config.toml
n_layer = 9
d_model = 96
n_experts = 64
experts_per_token = 2
d_expert = 64
d_shared_expert = 0
activation = "geglu"
moe_layers = [2, 3, 4, 5, 6, 7, 8]
router_score = "softmax"
normalize_top_k = true
routed_scale = 1.0
balance_loss = 0.0147
balance_bias = false
router_noise = 0.3
init_std_router = 0.0126
lr_router = 0.000542
vocab_size = 16384
norm = "rmsnorm"
norm_eps = 1e-05
tie_embeddings = false
optimizer = "adamw"
lr = 0.00279
beta1 = 0.95
beta2 = 0.99
grad_clip = 0.5
batch_tokens = 32768
seq_len = 1024
train_tokens = 236800000
steps = 7227
dataset = "wikipedia_en"
Below are experts of layer 6 (counted from 0) of a mixture-of-experts language model. Rows are named gate (a neuron's input weights, with its number), up (a neuron's input weights, with its number) and show model dimensions 0-95. Each number is 128 + 32 x the weight over its row's rms, rounded and kept within 0 to 255.
Before each expert's rows: "gets" lists some tokens that make up at least twice as much of what it gets as of all text; "comes after" lists some tokens at least twice as common just before its tokens as in all text. This comes from a sample of Wikipedia text that the model never trained on. Tokens count by the router's weight.

# expert 62
gets: " |", "|", " the", ":", ";", " Cup"
comes after: " |\n", "201", "200", "0", "1", "202"
gate3 [153 138 152 154 119 141 132 230 149 145 143 117  85 126  97 114  61 165 120  87 189 119 159 145 160  81 183 107 137 123 159 152 150 136  97 154 114 150 136 147 150 137 115 131 157 155 119 172  66 153 112 147  94 141  92 116 142 137 148 117  68 152 115 137 151 115 152  88 144 138  55 114 100 140 219  83 196 160 131 117 128  86  78  69 151 143 127 113  88 120 153  76 113 122 122 143]
up3 [117  72 173 137 135 109 174 177  90  89  91  94  85 133 138 118  49  90 127 104 146 177 132 146 144 120 213  83 139 132 154 168 174 151 158 175 139 118 163 149 105  94 158 120 123 160 182 137 103  97  90 136 118 127 126  64 140  79 151 144 126 134 157 117 122 137 151 129 152  49 169  99  67 139 183  97 175 104 137 134 132 110  94 123 138 105  82 107 113  96 100  70 118 143 137 134]
gate4 [109 144 155 197 136 116 175 178 112 214 143 122 156 160 140 145 140 111 141  80 128 153 118 127 129 193 168 101 161 166 142 208 119 182 133 146 124 197 140 160 146 144 169 160 103 193 113 160 164 124 123 130 139 130  86  68 164 127 125 116 109 102 120 162 139 126 194 142 142  86 137 163 126 173 153 154 158 139 116 146 138 110 168 110 146 208  96 110 118 147 170 140  92 164 135 147]
up4 [121 170 108 146 189 111 161 126 120 176 155 122 157 134 119 151 128 150 115 133 161 118 128 163 132 184 156 142 136 155 230 162 117  75 160 108 122 123 117 197 161 135 164  89 106  74 183 134  94  92  56 172 112 146 143 100 142 116  98 118 131 134  60 160 107 128 194 128 109 126 154 139 129 173 143 132 118 119  83 129 170 146 140 148 122 218 104 114  92 171 105 173 143 152 129 138]

# expert 12
gets: "201", "200", "202", "199", "198", "197"
comes after: " ", " (", "–", "/", "199", "198"
gate9 [171 152 142  68  24  93 102 142 122 125 144 133 147 144 132 111 133  75 106 152 109 130  57  95 146 100 117 138 133 179  68 145 194 119 122 157 111 141 175 152 121 130  75 142 185 154 120 182 150 110 163 104 160 119 130  99  98 154  94 123  51  91 109 105 132 102 163 122 153 140  72 128 145 119 113 123 144 206 121 163 105  89 110 149 131 183 157 125 168 102 127  96 101 146 113 152]
up9 [102 171 140 170 128 149 146 128 111 129  88 196  96 159 178 126  44 113 132 129 145  53 120 123 101 169 147 111 157  77 106 148 136 139  79  87 131 178 139 128 166 111  74 139 184 157  86 123  91 148 170 145 152 137 127  93 119 142 161 164 127 146  59 184  86 109 125 114  81 149 146 168 136 147 175 107  68  90 107 103 125  90 112 130 133 165 111 107 126 171 104 145 175 120  77 125]
gate10 [154 131 120 106 155 180 153 139  70 137 109 101 130 101 112 121 114 188  69 117 107  94 109 192 165 147 138 138 106 133 193 190 148 102 188 109 175 113 210 132  90 116 146  92 134 162 137 216 115 164 134 140  84 110  77 134 121 179 137  73  85 109 119 135 136 159 146 124 150 149 115 120 106 110 120 188 127 152 185 158 176 151 151 152 128 126 180 146 158 148 119 112 103 153 124 160]
up10 [113 146 132  77 136 175 116 126 106 146 116 103 120 104  56 132 121 206 105 133 154  90  73 135 146 160 200 153 117 143 144 213 101 102 116  95 156 164 117 118 121 157 172 118 142 132 162 137 130 142 126 176  74 134  60 141 129 120  89 105 100 112 146  75 101 167 138 146 182 132 121 125  62 136 113 188  91 155 155 162 172 119  94 140 109 122 123 173 160 130 110 145  88 173  72 150]

# expert 48
gets: " a", " the", " first", " an", " his", "'s"
comes after: " a", " the", " his", " an", " as", " first"
gate14 [150 145 108 105 126 208  81  92 165 158 148 117 141 114 170 158 112 145 100  74 139  98 125 152 165 120 182  90 123 127 140  99 133 211 137  66 210 159 178 132 155 110 117 108 117 172 149 120 159 127 117 127 128 212 171 122 134 148 147 132 177 127 123 149 132 143 155 107 164 111  84 141 194 158  94 165 118 148 103 131 175 137 106  88 120 108 144 129 101 101  98  72 166 174  89 129]
up14 [ 49 116 136 130  57 157  95 151 100 146 133 153 179 152 132 106 142 157 174  84 169 144 135 150  89 114 143 121 119  70  73 142 147 169 143 163 170 118 177  78 154  80 117 195 117 133 161 123 109 122 164 137 149 111 167 153  95 111 155 180 166 109 104  90 127 156 145 141  78 130 138 106 137  70  50 187 142 122 103 135 116 106 104 130 122 152  96 129  84 187 152 115  96  94 103 106]
gate15 [171 111 135 116  77 208 124 115  86 143 127 190 152 144 100 150 124 100 115  79 168 142  42 168 114 106  95  46 184  87 120 137 104  96 152 148  77 124 128 131 132  73 137 115 112 150 153 167 132 143 143 118 115 100 141 128 141  46 134 183 158 158 156 189 164 126 139 167 131 168 174 114 104 130 117 168 156  52 127 126 113  81 116 124 117 146 132 128 143 149 131 130 153  96 143 145]
up15 [150 123 176 132 152 188  68 139  86 152 116 176 102 127 141 149 191 112  60 181 142 125 153 163 151 133 155  85 150  91 145 132 140 168 115 154  97 183 150 142 113 154 114  64 155 100 113 157 131 157 103 144 104 175 114 151  83  87 112 106 118 191 125 123 188 177  88 135 118  92 196 169 131 158  98 133 152 119 116 114 139 135 136 129 165  67 113 129  82 131  95  92 174 121  75 142]

# expert 42
gets: " |", "|", ";", "\n", " –", ")"
comes after: " |\n", ")", "1", "0", "\"", "2"
gate4 [169  84 135 151 156 129 123  88 138  91 162 138 102 111  74 128 127 155 147 162 143 124 132 161 103  74 162  88 118 169 140 168  77 129 113 128 133 118 135 150  99 117 102  81 154 102 142 154 124 115 135  96  33 111  74 105 146 160  39  66 119 144  86 133 134 135 141  81 164 136 123 140 116 134 120 194 194 134  92 172 171 109 101  45 118 153 145 177  95 120 157 117 114 146 140 149]
up4 [130  60 137 153 124 138 158 199  61 156 146 111  72 140  58 123 129 122 162 117 135 144 169 172 126 159 108 106 144 122  92 125 134 103 112 134 105 106 145 129 113  89 107  81 177  76 173 107 117  97 155 102 131 145 111 149  82 230 103 109 169 201 111 101 114 149 161  82 102  93 136 116 139 130  96 156 153 180 108 115 196 120  86  96 184 116  91 147 128 127 116 121 120 117 141 134]
gate5 [145 157 149 133 108 170 116 110  82 114 115 161 154 194 134 134  53  81 102 107 134 127  96 159 126  87 117 143 122  73 101 186 121  84 106 126 186  97  99 124  63 136 140 132 129 193 104 136 225 178 115 118 121 118 115 138 110 130 119 150  97 184 136 144 105 144 135 119 126 161 104  99 144 117 116 149  61 148 128 172 214 109 146 140 104 105 111 111 143 115 171  80 110 135  74 163]
up5 [151 161  93 170 172 146 187 107 109 107 161  99 125 170 176 141  51 114  71  68 122 125 109 148 131  94 111 143 125  94 137 109 128  77  94 156 141 111 148 148 108  76 121  91 134 109 113 137 144  96  94 125 102 109 103 117  92 112 114 140 123 159 129 114  81 173 142 110 137 143 155  81  65 151 144 110 113 179 165 221 198 108  81 144  82 132 103 126 133 122 190  99 180  96 114 125]

# expert 50
gets: "202", "201", "200", " on", " TV", "198"
comes after: " ", " on", " |", " On", " as", " Play"
gate7 [183 129 185  97  91 187 136 122 122 190 180  83 121 147 143 138  92  42 144  72 124  87  77 131 150 102 107 146 112 141 130 132 214 149  85 153 177 118 135 193  80 141 137 119 112  97 122 165 166 137 133 125 110 136  96 106 175 117 137 130  97 110  98 140 154 114 137 108 111 139 145 169 149 110 152 182 166 171 156 158 153  77 193  94 111 127 125 101 114 104 134  97 140 161 142 171]
up7 [ 55 142 188 123 133 141 103 128 100 140 159 136  93 126 143 106 128 106 135 134  99  37 108  64 117 149 137  88 149 133 145 120 168 109 141 167 122 117  67 114 151 117 175 116 111 123 141 149 181 102 142 152  96 137 100 193  83 149  72 109  90 131  71  85 156 141  92 101 152 157 101 118 134 113 101 182 155  86 127 193 142  67  85 137  71 142 140 145 108 139 105 117 196 162 134 122]
gate8 [152 126 127 128 155 106 115 206 129 141 100 124  84 161 102 195 159 129 144 123 205 112  55 153 137 147 140 124 197 118 136 154  95 136  57 169 142 141 149 143 135  87 120 121 146 148 121 184  89 175 155 136 138 102 112 184 106 133 121 127 109  91 115 138 113 175 172  81  65 107 121  99 126  90 141 123  72 117  90  85 137 119  57 182 124 178 106 101 103 141 111 126 153 151 102 158]
up8 [150 130  53 138 148 126 127  96 222 111  69  96 109 168 100 181  71 103 116 114 135 137 138 152  84 143  87 144 159 165 151 107  97 130 118 136 102 151 156  97 124  67 126 168 170 195 115 147 144 116 108 149 167 158 140  89  85 116 159 107  86 153 159 152 113 146 147 155 136 199 139  90 134 144 151 134 150 109 132 148 145  98  90 183 176 202 134 135  92 146 120  70 109 114 134 104]

# expert 30
gets: " |", " ", "|", " $", " Best", ")"
comes after: " |", ")", " |\n", "}", "%", "0"
gate3 [143  72 160 126 147 134 121 147 131 143 131 142 114 160 109 105 135 123 184  59 145 171  99 134 143 123 149 124 106 120 114 157 211 151 156 100 132  94 152 150 101 175 108  92 135 124 120 140 123 166  86 158 140  80 107 177  65 107  64 104 118 128 170 166 169 107 184 161 137 167  90  97 108 144 112 178  75 136 158  94 144 118 131 140 180 100  83 185 103  76 156 153 104  76 101 180]
up3 [108 110 128 121 200 149 153 145 141 158  82 116  98 112 111 165  72 109 153  75 121 123 136 100 123 125 131  81  67  93  95 170 171 117 139 114 138 112 145  82  99  91 106 157 136 169  93 115 139 163  90 127  95  95  84 103 101 154  79 135 105 128  77 165 140 136 174 188 128 131 128  70 143 148  93 114 100 161 137  98 209 153 109 168 167 129  96 171  77 141  86 175  92  95  80 128]
gate4 [138  95 134 139 131 188 126 149 100 173 148 117 141 172 140 129  61 112  76  88 142 143  42 126 167  83 171  47 115  98 100 182 186 106 141 109 129 126 103 150 146 160 124 125 138 119  97 167 190 135 158 118  62 112 116 148 148 133 126  94  73 165 126 115 160 127 164 100 163 161  93 135 160 104 101 143 190 192 159 119 103 111 125 123 146 176 159 152 163 137 127  98 114 114 136 177]
up4 [106 181 104 160 175 147 141 158  80 102 142 152 153 121 139  99  69 115 126  61  84 102  79  66 111 149 125  61 108 196  99 112  77 147 182 100 108 166 149 155 154 108 161 109  63 144 147 157  92  74 146 132 119 128 121 150 198 123 111 135 106 138 122 171 140 154 164 126 102 137 150 142 151 192 175 127 134 118 145 116 118 129 110 160 156 194 149  94 147 123 168 134 178 102 149 103]